Experts of a small language model.
Size: 11 layers, width 128, vocabulary 8192, 4.83M parameters.
Experts: 16 experts in each of 11 layers, 32 SwiGLU neurons an expert, 4 picks a token, a sigmoid router.
Below are experts of layer 2 (counted from 0) of a mixture-of-experts language model. Rows are named router (the router's row for the expert), gate (a neuron's input weights, with its number), up (a neuron's input weights, with its number) and show model dimensions 0-127. Each number is 128 + 32 x the weight over its row's rms, rounded and kept within 0 to 255.
Before each expert's rows: "mostly gets" lists some tokens that are sent to it at least half of the time. This comes from a sample of Wikipedia text that the model never trained on.

# expert 2
mostly gets: " (", " in", ",", " \"", " The", " are"
router [ 91 120 168 121 149 112 105  68 102  75 114  93 134 137 186 148 172 103 111 183 106 128  92 158 223 134 139 172 147 154  78  75 157  81 100 113 150 131 125 132  93 149 143 125 121 141  71 121 113 144 134 154 164 180 159  85 122 190 169 119 127 180 134 167 131 130 138 102 165  96 148 137 125 139 155 159  85 187 144 152 145 162 131  82 128  77 102  74 105 124 148 101 106 143  86  95 140 102 179 128 104 159 166 101 138 171  85  95 120 107  97 144 134 155 173 118 175 166 165 108 171  80  90 134 114  75  71 131]
gate0 [153 131 139 122 118  54  92 102  84 106 113 168 107 106 150 102 130  62 191  97  93 107 131 125 149  95 175 149  99 150 167 143 130  76 148 146 153 126 112 126  84 160 114 134  56 146 102 151 136  72 122 176 138 107  60 117  89 129 179 110  86 143 174 138  96 146 127  97 167 127 133 109 130 149 173 167 121 162 164  73 189 112 132 172 135 116  97  96  85  85 124 105 120 123 166  92 119  86 119 163  89 162  99 107 178  87 115 179  89  84  96  57 155 187 163 135  95 128 137 124  94 145 136 152 178 127 158 124]
up0 [130 159  99  90  67 138  93 166 144 122  73 148  78 133 198 154  86 148 122 132 150  91  99 113 148  88 145 135  76 132 147 117 150  48  87 123 214 140 125 120  81 177 131 209  59 133 108 112  95 117 146 130 120 136 112 116 115 155 134 112 154 111 134 128 146 116 116 137 161 128 107  97 112 134 132 135 115 125 147  94 152 161 116 184 138 111 116 176 193 116 133 143 124  43 135 146 148 161 164 230 160 107 119 102 165 123 120 166 144 104 141  83 126 110 188 155 138 145 123 110  80 157  87 166 103 176 144 112]
gate1 [106  94 123 136  94  89  86 143 113  94 149 156 112 101  99 125 132 121 154 127 108 169 151 147 146 154 178 180 110 145  77  83 163 133 173  75 121 107 178  85 173 124 106 193 104 129  88  40  77 148 121 108 134 111 106 110 143 140 138  92  95  56 134  93 131 123 112 102 185 134 173 137 102 121  51  97 100 153 107  91  64 143  87 117 131 123 109  55 164 183 121 187 148 130 136  87 110 102 149 134 139  81 147 108 109 113 161  82 101 128 144 130 129 190  83 105 166 139 152 128 140 130 113  72 102 108  88 137]
up1 [132 143  92 109 147 129  95 113  98 147 120 121 123 157 140 146 143 142  97 139 190 136 145 164 110 150 160 157  96 123 121  84  83 177 101 180 224 147 111 143 105 126 175  89 158 101 102 138  97 103 157 103 125  84 113 146 149 137 103 129 147 160 120 156 195 168 208 111  98 129  64 131 112 127 127  88  75 141 166 117 128 149 137 134  80  92 165 135 140 188  93 183  75  54 150 151 129 118  89 115 149 143 141 143  52 126 129  91 148  80  83 158  79  80 131 127 138 171 141 154 100  70  98 120 120  95 165 154]
gate2 [ 89  92 107  75 162 160 133 137  80 126 123 168 129 107 119 119  81 106 204 182  98  76  79 162 121  92 129  73  91 137  74 159 180 143 126 146 106 165 152 144 109  61 134 126 171 144 130 142 192 149 115 145  31 114 138 105 117  66 147 126  78 122 140  99 146 100 156 107 102 140 119 146 170 155  98 102 107 148 110 155 145 112 154 120 156 133 102  99 111  79 127 127 104 135 137 129  75 141 157 122  95 174 143 110 129  88 134 148 135  91  68  85  73 113 157 142 147  90 125  97 118  69 140 216 143 120 123  88]
up2 [100 143 157  41  90 168  78  91  86 132 100 164  96  97 144  87  86 117 173 111  46 163 136 104 119 132 130 157  94 149 114 146 153  99 192 171  66 194 118 104 136 137 148 150 204 106 130  72 232 121 157  92  73 152 146 110 145 128 123 139 120 143 147  87 168 131 126 131  62 127 100 123 121 127  95 144  78 163 142 132 131 155 142 190 124 128  88 135 161 138  77  91 155 109 102 121 122 146 153 119 135 122 149  67 110 121 169 108 116 111 105 109  91 124 127  85 138 137 121 101 108 131 124 194 134 127 111 123]
gate3 [151  97  85 127 101 131 111 112 133 182 143 103 165 181 140 111 119 135 135  95 159  66 128 159 137 146 121 140 170 164  82 182 132 112 112 146 169 161 100 153 131  97 105 125 200 140 179 134 106 125  69 113 123 100  46 128 130  73  95 220  96 113 128 130 114 104 124  52  92 162 213 186 126 127 107 120 157 153 117 115 163  97  68 138 109 152 167 102 141 107 141 131  88 183 168 177  95 106  88 117 176 128 173 142  70  85 101 131 138 104 116 110 146 159 142 152  90 141 123 132  98  94 137 111 119 118 135 110]
up3 [151 132  91 110 137 182  80 124 143 125 191 142 111 167  90 138 133 107 127 101 161 149 180 146 161 123 108 150 168 118 119 137 156  91 126 229  69 124 115 132 101  99 147 126 181  72 135 143 134 135 171 147 109 116 124 112 121 161 147 126 162 108 183 161 125 116  70 123 121 130 134 118  75  82 124 172 151  34  91 137 189 100 134  77 124 132 122 151 156 116 139 127 115  96 134 137 148 181  51 110 177 119  94 100  84 140  74  94 139 125 174 134 149 179 123 121 210 169 120 128  97 132 147  99 101 146 103  78]
gate4 [119  92  57 161 176 113 126  87 172 153 129  79 101 119  92 126 112 153 105 116 126 113  99 122 125 156 110 129 191 123 143 129 146  97 134 160 156  75  65 151 139 139 119  61 129 108 116 121 162 130 125  49 161 110 100 183 117 131 140 164 117 172  89 168  90 105 107  76  95 141 161 108 119 179 109 126 131  85  43 111 123 114  70  98 104 130 137  57 162  86 124 158  87 136 168 138 171 133  97 116 134 113 137 112  31  96  64 137 141 147 146 162 169 111 167 136 133 111  97 137 170 102 114 112  99 111 172 114]
up4 [164 146 192 112 190 131 109 130 120 141 138  74  95 174 119 114 116  57 104 114 105 105 165 119 102 111 112 110 136 101 153 239  96 137  51 116 114 141 134 220 116 107 132 151 154 143 171 172 159 161 133 155 114 120  65 126 148 132 127 211 107 127 122 132 154  74 140 117  77 124 135 170 143 142 161 111 113 115 155 123 145  77  78 189 130 154 151 140 135  30 157 147 139  81 124 120 109 165 106 144  65 139 117 131 127 115 133 126 105 156 101 159 146 148 155 120 100 144 119 119 102  88 156 116  98 104 128  94]
gate5 [136 112 154 112 143 130 160 120  57 186 121 152 137 104 144  34 137 157 187 138 128 126  59 142 141 108 116 115 147 179 124 124 102  88  97 148 172 129 108 169 138 114 129  92 147 140 118 147  81 201 116 138 150 146 113  82 135  77 115 183 164 112 131 200 142 104 139  99 153 124  69 101 134 199 114 156 126 104 124 106 157 126 136  72 115  75 143 124 140 108 135 122  56 116 189 141 153 123 167 121 127 180 119 174  85 153 107 143 175 117 110 111 201 157 172 153 123 136 102 122  63 176 139 152 156 101 124 151]
up5 [132 130 106 122 205 148 154 125 119 150  92 158 105  89  82 181 132  93 149 104 136  64 116 162  95 115 117  98 119 131 145 202 112 142 100  95 182 149  91 185 144  80 174 109 110 131 136 152 122 172 127 100 158 133 119 177 130  79  87 187 116 120 112 128  58  98  92 133 129 147 160 155 151 129 179 155 115 122 135 143 147  78 120 143 139 128 144 193  79  67 106 115 158 137 148 104 108 108 139 140 140 186 124 161  93 179 175 162 130 158 125 117 163  47 153 182  96  79 158 115 115 105 125 188 106 162  87 117]
gate6 [ 32  63 112 128 132 130 111  34  47  98 104  99 111  87 148 112  88 172 130 173 105 127 122  93 161 147 122 140  92 128  97 100  88 111 122 125 142 130 122 151 122 115 139 158  91 222 111 160 141 146 120 142  87 134 181 147 111 117 135 125 172  87 193 156 129  88  83 135 174  63  83 135  92 117 131 138 128 118 117 113 144 142 110 171 188  95 106 122 109 142 141 104 122 144 151 119  89 102 162 127  98 122 128 115 144 176 118  58 106 141 132 127 134 190 105  83 110  88 135 158 127  95 139  60 107 135  91 102]
up6 [136 164 154 129 114 163 127 150 116 123 133 207 124 111 110 109 118  95 150 105 106 125 189  87 129 109 144  87 139 114 204 200 148 171 161 124  61 149 139 169 110 127 154 151 139 134 180 105 166 150 138 146 177 107 102 114 150 129  79 199  94 130 132  98 133 156 110 128 156 163 121  86 150 177 121 177 132 130 181 133 125  87 144 206 140 193 119 139 126  69 127 117 180  85 124 102 145 116 137 145 174 168  55 150 153 148 154 132 115 128  92  95 117  80 142 131 116 101  93 110  53 164 142 178 126 111 117 180]
gate7 [104 131 121 116 111 128 145 139 116 147  89  31 130  99  90 137 104 167 135 117 109 111 129 179  95 114 141 140 152 153 115 143 164  87 108  85 174 133  71  99 158 125 112 114 117 136 125  97 128 124 136  90 165 110 162 144 139  88 140 119 149 115  93 124 142 128 130 127  88 115 164  91 136 178 100 104  80 193  71  90 127 171 131 105 121 176 127  95 110 166  66 219  90  93 146  26 114 122 102  99 157 129 128  94 142 134 130 140 144 134  74  86 112 164  78  79 137 159  92 176  94 163 126 149 130  81  52 157]
up7 [124 142  94 167 130 138 117 179 169 130 133  74  65 106  20 128 118 129 134  70 192 179 147 135  89 134 177 104 124 124 142 170 164 108 176  96  90 107  97 112 150 150 138  56  84  79 129 113 127 154 161 127 149 123 114 174 142 145 153 118 124  85 139 141 147 106 110 133 149 141  94 130 134 176 105 131 176 153 147 107 131 108 132  81 108 128 138 146 139 110  86 129 162  58  87  90 103 140 129 149 128 157 153 139 112 147 118 140 212 114 153  97 128 141 133  84 110 169 143 121 120 247 113  73 160 127 145 148]

# expert 8
mostly gets: " |", " =", " it", " when", "′", "″"
router [ 98 140 105  81  84  89 198 165 163 131  97 127  92 118  73 149 140 156 150  95 101 155 121 110 181 161 193 172 150 118 145  74 102  84 172 135 173  94 120  99 168 109 107  85 170  93  95  78  93 125 121 108 165 113 125 123 128 156 145 122 142 128 181 149 142 132 147  87 123 124  81  63 130  94 111 103  53 120  84 149 147 160 205 118  70  98 155 116 148  99 172 179 141 159 107  62 113 144  76 121  86 158 111 145 112 156 139  62 148 128 115  99 112 122 163 153 123  93 123 127 138 156 133 111 145  90 171 109]
gate0 [109 159 142  91  85 107 175 108 121 111  83  88 100 162 131 166  93  36 126  91 102 136 102 120 170 178 126 138 138 139  98 117 144 136 100 118 186 111  60 155 179 132 135 103  85 107  83 133 142 105 141 128 121 122 149 129 152 131 156 120 139 178 157 163 193 152 122 136 108 145 113 130 169 103 136 154 120 131  47 161  93 167 141  65 217 106 123 119 176 130 126 104  94 121  74  89 112 207 136 159  88  59 102 117 139 126 161  89 131 118 149 147 154 120 139 114  76 122  66  83 151 120 107  96 140 157 118 103]
up0 [170  87 102 167 100 124 118  88 167  85  67 106  95 139 112 158 115 107 116 157  99 150 143 160  81 127  69 136 150 125  92 115 177  98  93  68 100 115 127 167 120 101 173 128  88  71 101 173 103 193 122 104 153 194 142  89  89 176 122 165 149 151 128 181 150  91 162 144 113 129 115  53  95 108  91 142  99  59 127 127 109 118 153 148  51 135 131 110 152 161 108  71 128 119 133  64 179 133 161 149 130  95  83 177 113 140 108 140 152 165 163 112 118 116 132 142 119 146 137 106 181 179 147 154  90 133 131 131]
gate1 [131 145 119 127 130 134 166 136 135 155  98 154 121  87 116  87 215 152 127 136  97 141  95  98 129 130 139 161 208 169 142  89  86  64 135 155 169  64 171 130 109 117  99  74  38 188  89  63 123 120  96 160 164 112 160 110 106  89 122  70 150 147 103 150 116 119 160 120 136 135 112 108  91 107 118  88  88 192 131  87 153 166 139 105 120 134 147  90  94 159 176 134  78 128 160  77 104 113  90  99 170 161 138 108 193 154  91  95 143 134  94  89 163 163  87 114  97 150 142 113 126 147 143 110 108 127 125 124]
up1 [108 127 145 169 128  93  99  94 199 107 102  73 202 158 154 103 108 123 113 108  94 125  84 150 118 119  98  90 111 104 165 128 150 140  70 125 156 123 121 112  91 150 109  84 114  85 114 184 142 127 123 128 171 109  76 148 158  66 115 146  73 153 104 120 105 144 119 134 106 162 130 155 170 117 159 105 238 137 155 110 122 154 122 128 164  93 149 126  86 166 124 160 103  92  86 143  71 109 126 100  84  48 144 120 105 165 115 171 139 121 118 161 190 166 154 164 109 113 135 135 187 185 151 167 139 145 172 144]
gate2 [ 84 151 129 127 129 130 161 112 108 130 108 109 107 132  99 110 121 135 200 121 116 134  94 127 146 153 159  68 179 137 115  65 131  70 111 104 138 103 161 139 188  97 120 106 144 114  96  87  82  96 165 144 143 156 123 124 112 123 136  93 121  43 110  71 115 138  93 111 128 159 113 116 139  79 113  71  91 206  90 131 146 165 168  80  98  89 145 140 118 131  91 183  54  91  91 117  78 118 185  61 132 129  99  89 114 111 128 159 151 128 106 160 114 154 103 111 187 136  81 114 148 198 167 127 140  79 109 135]
up2 [ 86 137 170 111 129 119  84 115  61 134 160 138 142  82 109 115 110 137 146 126  76 146 118 144 126 186 129 131  66 104 102  71 139 125 206 145 112 115 125  68 142 180 115 227 165 108 100 116 103 129  81  82  98 163 133 120 149 132 108 145 126 125 169 125 161  93  48 137 185 128 129 185 160  69 113  78 161 119 127 133 135 183  98 124 167 116  81 128 126 141 121 144  87 146 110  77 153 159 137 148  89 181 121 139  70  65 154 148  77 122 117 130 109 118 174 159  88 106 122 113  91  99 113 105 113 131 109 113]
gate3 [ 89 127  77 146 111  94 143 134 117  71 128 110 122 183 165 109 105  81 123  96  45 117 119 125 185 158 189 190 110 126 146 116  74 184 130  74 166  59 159  98 178  92 132 135 111 122  86  80 128 119 104 125 115 156 109 121 122 117 130 100 131 158  33 151 136 148 175 125 128 154 121  76 149 143 123 113  45 167 143 112 102 166 167 113  95 122 152  91 136 169  85 146 143 119 127 106  90  99 168 136 133  90 112 127 176 140 101 112 147 112 144  97 140 146 128 112  84 182 149 145 195 160 144 111 170 125  92 154]
up3 [ 98 149 133  95  88  91 128 160 139 109 172 120  98  95 192 116 105 148 115  56  30  95 125 102 108 214 139 106  90 115 121 144  83 167 164 176 160 150  55 158 177 121 157 126 201 108  87  99 144 148  96 130  67 136 137 142 109 153  84 113 177 156 124 126 110 137  81  97 104 124 128 104 129 118 145 197  49 144 105 125 149 111 151 109 130 157 165 102 117 137 125 121 109 178 143 152 134 136 122 144 130 133 130 129 143  67 108 152 151 116 154 159  80 198 131  83 141 136 110 119 153 137 163 160 121  74 151 120]
gate4 [ 75 153  74 106  81  77  68 107  91 109 139 159 127 169 117 160 116  48 137 104 165 109 208 139 118 170 139 128 170 127  93 137 165 100 124 105 108  26 120 124 168 100 118 111 130 153 121 115 150  70 153 145 139 100 103 109 117 153  87 125  79 133 140 111 161 151 135 132 104 120 104  94 105 102 116  50  54 166 154 144 115 159 137 198 117 136 165 148 123 159 109  99 171 152  94  93 141 149 150 127 110 118 150 139 117 127  66 180 193 134 105 130 162  77 130 113 132 180 155 123 134 147 180 108 106 130 151 135]
up4 [ 95 108 112 133 175 112  59 134  76 146 130  80 154 137 130 154 129  93 122  87  83 107 117 147  78  83  66 171 109 125 105 167 197 106 145 128 146 189 103 146  82 136 172 136 129  43 116 151 119 143 159 197  92 106 129 126 175  96 123 120 155  79  86  81 110 113 114 110  95 140 177 190 113 155 141 135 173 127 104  89  97 133  95  99 125  79 141 111 123 139  66 108 130  91 155 122  94  91 160 122 143 127 133 116 146 142 180 106 136 129 141  99 118 114 147 140 197 113 135 161  93  24 142 167 131 150 117 126]
gate5 [ 78 123 130  71  75  87 147 143  87 120 117 124 165 117 202  73  53 147 132 127  70 167  68 168 165 159 126 130  94 137 165  89 144 160 162 138 101 118 153  50 155 110  89 121 180 107 121  84 166  92  92  88 160 108 151 132  90 179 154 105 131 122 136  85  92 140 142 119 118 126 164 100 125 105  96 174 108 145 133 110 108 160 123 154 116 175 116 124 121 186 134 119 149  90 137 110 172 144  51 150 107 109 136 114  95  65 119 103 139 134 115 140  99 148 179 139 188 124 101 166  82 119 101  78 165  94 139 135]
up5 [ 96 140  95 144  68 148 145  86 122 117  69  79 137 138 132  93 126 107  80 141 111 131 146 175 124 140 104 149 146 114 112 112 112 135  98 103 105 135 105  95 157  97 140 100 130  96 114 176  92 184 127  97 164 101 110 158 117 151 175 110 107 167 112 144 183 158 171 144 112 155  69  90 164  86 124 178 168 122 167 127 114 172 153 106 113 152 160 156 139 158 128 162 169 140 113  60 181 142 104 192  88 128  75 145 115 102 185 119 168 183 123 119 142  81 192 194 165 155  57 113  71 141  93 110 154  99 147 101]
gate6 [144 162 148 133 133  73 162 189 162  86 132 119  88 120  64  78 154 197 152 172 116 158 139 115 172 167 157 117 131 184 142  92 112  84 103 119 128  98  94  87 183 136 107  89 149 149 103 101 124  86  72  46 130 125  75 100 104 108 145 107 169 133 106 149  85 104 165 105 117 137  98 115 119 124 101 170 113 129 158 100 140 148 183  52 110 193  96  85 129 153 167 118 143 126 122 109 147 128  81 123 133 138  92  93 124 130  67 113 173  63 128 135 139 175 129 157 124 121 110 107 114 160  96  77 109  83 170 123]
up6 [103 115 121 154 130 105 165 121  68 121 125 146 181 102 125 111  93 120 108 124 118 123 107 123   1 127  68 107 126 122 148 147 112 141 152 140 161 104 120 180 126 167 176  42 111 142 124 117  86 149 134  87 136 120 123 162 146  73 144 163 101 121 176 140 164 173 164 135 117  75 132 112 105  78 127  64  97 127 173 121 127  97 123 119 119  93 103 171 100 185 114 133  80 150 119 118 117  90 145  63 133 160 126 178 139 150  46 124 146 152 156 161 143 149 124  75  93 137  64 112  88 166 176 128 141 140 108 145]
gate7 [104 147 170 188 128 124  77 196 149 111 113  93 131 143 141  93 105  99  99 202 127 113  86 178 178 131 158 117  79 114 107 133 153 159 136  92 124 137 192 172 100 152  91 124 148 196 136  97  52  99 104 105 223 140 194 109 151 118  95 102 134  78 140  87 136 165  84 117 163 180 167 106 164 111  84 103 131 127 106 111 106 136 113 118 188 116 143 151 101  82 120 142 130 116 155  83 114 130 117 144 200 145 101 114 131 167 123  56 123 153 137 130 122 120 135 144 112 139 100  79 107 139 102  84  98 121 153 133]
up7 [136 146  79 130 165 122  86 185 132 107 158  80 173 125 142 102 113 103 165 132 138  85 198 131 137  92 153 166 144 144 138 158  89 143 151 131 168 164 150 132 130  98 119 167 147 146 166 153 148 136  91  94 165 122 128 102 149 209 127 134  97 130 112 186  83 153  96 118 127 140 163 135 161 130 139 183 139  97 175 119 121  54 167 162 178 165 148 123 122  68 138 102 175 165 137 135 131 155 104 148  83 160  36 122 117 158 124  74  70 117 116 133 128 103  64 144 151  90 132 111  46 120 124 151 147  73 139  94]

# expert 10
mostly gets: "-", " (", " |", "|", ";", "="
router [118  81 125 138 174 137 129 120 184  95 129 134 157 177  72 151 118 219 157 138 128 128  89 141 152 125 144 124  83 108 150  85 155 134 149 126 126 131 129 107  81 157 141 172 108 129 107 132  98 179 162  88 140 175 162 128 101 186 134 159 177 126  89 177 149 154  92 187 150 128 135  85  91 158 128 140 126  49 106 129 166 184 167  90 146 116 152  90 162 154 119 168 145 117 123  96 120 143  78 151 149 148  79 154 118 142 162 109 128 190 229 155 145 170 111 141 147  99 155 123 151 164  70 106 133 162  87 150]
gate0 [104 156 119 173 123 180 117 128 166 165  88  97 178  74 143 172 143 133 163 144 125 166  78 149 144 128 145 120 158 148 116 161 115 150 144 127 161 170 155  91 123 107 199 130 151 128 143 110 194 112 129 143 155 120 165  30 124 124 149 117 160 108 124 145 165 201 169 139 139 121  83 124 154  68 190 133 174 118  87 152 127 188 118  78 140 102  99 114 133 115 121 143 123 170 154 174 129 185  78 153 187 173 137 140 121 153 119  75 172 111 153 174 151 103 145 110 122 151  99 148  80 162 100 126 195 118  96 150]
up0 [137  59 123 139  99 132 106  67  64  76 175  79 127 140 164 122  91  84  92 119 151 103 126 142  73 140 106 102 154 143 120 124 105  66  79 137 139 144 104  94 135 198 127 138  67 105  62 196 137 120 106 189 135 132 110 165 103 162 110 149 146 117 155  98  95 152  72 124 151 135 156 131  83  92  95 116  80 138 147 111 151 111  96 156 109 120 103 139 123  99 101 142 101 140  93 115 194  72 114  57  96 135 153 129 109  77 108 173 176 131 116 130 203 113 142  60 121 130 136 122 150 136 117 119  87 107 146 154]
gate1 [155 100 158 144 178 119 113 149 113 152  94  93 158 148 180 122 118 132 127 173 140 163 102 168 124 120 134 111 181 157  86 193  75 134  91 101 113 147 149  90  82  99  90 133 194  80 202 126 150 152  81 139 103 119 144  90  91 124 144 106 145 108 112 117 131 146  74 106  80 122 175 120 154 142 146  96 118 128  62 105 187  79 177  85 139 179 144  58 109 114 151 120 114 139 255 156  97 153 112 151 148 176 152 109 111 116 123 161 147 135 145 134  95 153 141 123 137 113 123 117  97 108 139 125 144 183 109 125]
up1 [ 36 175  83 127 111  90 138 140 171 104 132 144 142  79 120 128 119 134 144  58 140 117 141  99 104 137 175 169 141 130 151  79 117 113 144 129 120  58  92 127 160 169 100  99  67 176  97 110 126 147 116 106 132  96 149 187 153  92  91  97  74 139 173 143 134 140 137 127 162 130 111 147  97 117  90  57 107 143 183 126  95 147 142 196 118  60 137 112 118 156 125 134 157  79 137  85  96  55 127  79  94  92 123  85 168 123 102 106  84 110 116  74 125 132  74 100 160 155 151 140 145 142 110  94 146  83 144 113]
gate2 [119 108 117 150 120 132 117 106 142  77  90  88 161 111 163 108 154 195 116 145  80 145  79 141 115 128 170 154 108 216 167  81 134 154  79 118 170 126 135 115 142 173  93 173  88 105 131 103 174  65  75 183 136  97 146 115 111 118 112 125 102  89 145  68 104 188 113 126 107 116 223  91 138 176 138 102 131 111 203  78 125 146 112 164 134 114 112 145 124 163 117 130  48 125 130 101 149  64 139 178 124 131 151 106 114 109 103 130 104 131  89 140 120 146  89  62 137  96 164 124  93 125 158 116 125 150 144 119]
up2 [137 149 195 146 170 187 130 115 136  93 146 157 101 103 114  86   0 101  96 129 141 166 108 163 162 159 132 133 112 140 131 107 128 152 239 134 112  96 129  85 127 121  82 154 128 124 101  86  88 176 107  99 123 126 145 131 167 179  95  79 163 119 157 137 115 124  93 106 152  90  91 117 120 112  86 131 163 137 117 144 123 132 159  76 123 111 130 126 113 158 122 103 159 125 106 162 123  99 108  88  59 167 125  84 159 109 115  87 135 110 126 141 118 175 117  86 142 105 119 106 186 186 137  46 129 145 118 125]
gate3 [105 134 103 136  98 133 198  50  76 161  80 156 156 109 131 182 126 154 192  57 122 122 162 145 132 170 149 135  82 118  55 124 153 146  98 157 102  78 182 124 131 136 154 106  88  94  84  83 141 131 136 107  45 101 108  99 127 111 134 127 101 142 123 113 137 158 190 123 147 100 155 128 119 148  85 136 104 193 115 128 119 132 139 182  71 107 142 117  96 139 129  92 143 131 102 210 104 115  98 126 124 116 163 135 132  90 119 117 116 112 127 159 197 103 166 115 148 136 168 188 129  80 136 126 194 111 123 160]
up3 [143 116 105 146  68 132 147  34 130 136 136 121  85 150 148 184 127 138 164 110  94 124 209 140  99 107  94 138 134 106  85 149 163 112 111 125 172 122 106 153 116 123 204 128 144  73 128 129 208 113 173 115  85 117  97 149 114 107  99 139 116 119 139 147 171 121 148 140  71 134 120 107 139 108 124 140 145 125 116 130 153 173 130 147 127  34 157 146 188 161  94 102 108 149  84 177 126 137 106 141 131  83 177 148 136 129 203 126 181 130 126 104 156 132 197 109 109 140 186 141 130  43 166 152  98 122 105 115]
gate4 [ 69 111 120 141 117 150 124 110  70 141  82 110 159 123 150 142  70 116 189 121  50 172 131 180 114 173 134 130 120 171 120 141 127 154 115 132 113 115  73 129 109 152 107 156 101 128 115 125 106 107 109 146 107  59 144  61 130  62 152 144 124 132  73  85  86 193 124 114 102 170 173 125 138 119 149 114 147 141 101  83  75 147  78 148 132 175 131 107  85 104 116 200  68  98 161  98 137 135 110 144 138 121  99 144 132 151 107  82 115 104  60 133 123  90 146 129 169 125 112  78  89 110 125 223 108 101 141 107]
up4 [ 88 125 149 108 107 155 129  84 105 101  91  59  45 139 117 129  34 156 168 173 104 248 132  91 119 156 153 184  77 141 103 116 169 177 175 138 130 155  90 103 116 141 123 143 138  98 142  83 140 120 145 109 106 122 165  76 147 107  98 141 133 131 145 146 184 152 113 145  83 119 119 125 138 174 142 117 126 145 136 120  97 156 115 101 121  80  71 122 111 140 100 147  93 119 146 142 106 183 130 157 112  86 138  90 159 183 102  73 136 113 108 164 152 126 139 103 150 122  92  58 117 153 145 142  83 125 148  84]
gate5 [ 75 109 121 104  90 195 196 112 187  99  92 231 110 183 171 119  86 157 183 113  79 172 141 130 130 154 158 110 145 149 139 118 137 157 192 116 123 138 166 115 164 135  86 132 100 113 139  59 129 135 126 100 136 131 189  67  95 133 121 105 159  71 122 147 159 155 163 131 138 100 111 116 113 156 112 146  75 158  74 121 134 115 144  73 144  94  84  96 114 158 103 141 163  86 119 112 123 110 102  95 128 136 146 118 182 103 102  72 146  86 137 195 120  99  98 119 116 138 129 118 168 143 157  74 114 153 113 135]
up5 [118 112 128 118 151 162 151  48 116 108 156 156 178 135 142 130 116 112 130 140 110 133  85 161 128 187 137 122  97 158 206  59 145 186  77  89 160 115 163  93 114 117 109 130 120  97 154  67 149 132  98 132  76 129 113 128  89 121 157  50 174 108 154 135 173 163 142 110 134 143 102 124 116 158 138 158 106 160 129 148 145 172 160 116 135 180 127 110 125 216  99 119  99 170 103 160 127 104 163  95 160  62 115  86 162  94 112 121 142  78 124 178 141 190  91 134  82 131 200 159 124 125 153 102 168 118 115 148]
gate6 [126 101 125 161 151 106 167 170 147 120 168 111 137  81 120 166 195 113 133 127 139 139 141 142  30  98 106  75 146 126 116 173 137 117 135 105 119 130  97 154 114 115 120 111 105  64 151 186 142 128 123 156 112 109 115 188 116 102 146 144 124 142 131 111 100 107  38 116 103 134 135 131 118  98 140 142 187 121 197  84 153  21 149 152 117 122 146 126 117  69 125 129 154 145 175 130 139 108 126 210 139 113 126 133 125 210 148 138 113 137 112 111 118 146 122 166  13 132 155 112 129 102 109 180 124 121 132 146]
up6 [145 111  95 158 125 136 211 150 104 133 105 151 157 133 126 119 118 153 142 140 120 154 142 105 125 106 148 174 132 125 140 123 149  81 127 118 192 176  93 123  81 155  97 186  68 130 158 119  94  94 130  91 150 138 116  57 197 131 123  77 173  87 121 139  62  85 114 141  62  82 185  90 187 139  73 144 143 118 133 129 156 145 157 122 184 161 165 134  90 109 155 141 176 141 122  66 147 158 147 180 122 151 106  99 156 118 147 161 130 175 101 124  99 160 109  92 172 117 174  77 124 176 102 119  86 114  99 152]
gate7 [137 123  82 132 128  72 125 237 190 147 175  81 146 127 114  67 160 130 127 103 137  96 126 129  88 118 112  72 207 124 163 117  51 147  85 129 146 112 129 142 146 117  79 108 108 151 142 163 130  45 127 107 120  99 149 221  96 100 134 101 103 173  67 124  92 137 162 137 133 173 145 164 152 115 143 123 151 102 113 112 104  75 114 168  90  80 167 103 145 127 178 137 126 158 113 142 147 113 150 140 126 100 120 152 153 127 112 107 103 109 120 116 156 124 126 152 137 158  89 166 170  84  79 121 138 100 182 119]
up7 [101  98 165 212 125  96 188 122 100 143 144 116 176 143 115 135 127 106 104 147 211 139 124 109 140  60 120 165 137 138 125 143 148 125 120 117 186 140 212 126  64 111 172 110 156  93 207  90 129 147 110 158 132 101 106 121 169 115 112  57 138 154 185 131  92  82 127 103 155 107 170 125  92 166 132 138 165 137 146 119 162  97 141 127 113 138 153 114  70 148 143  88 159  81 202 121 113  82 159  87 131 127 101 119 127 125 104 156 187 147 134 105 110 143 105  50 114 109 134 122 106 131 172  79 111 149 132 160]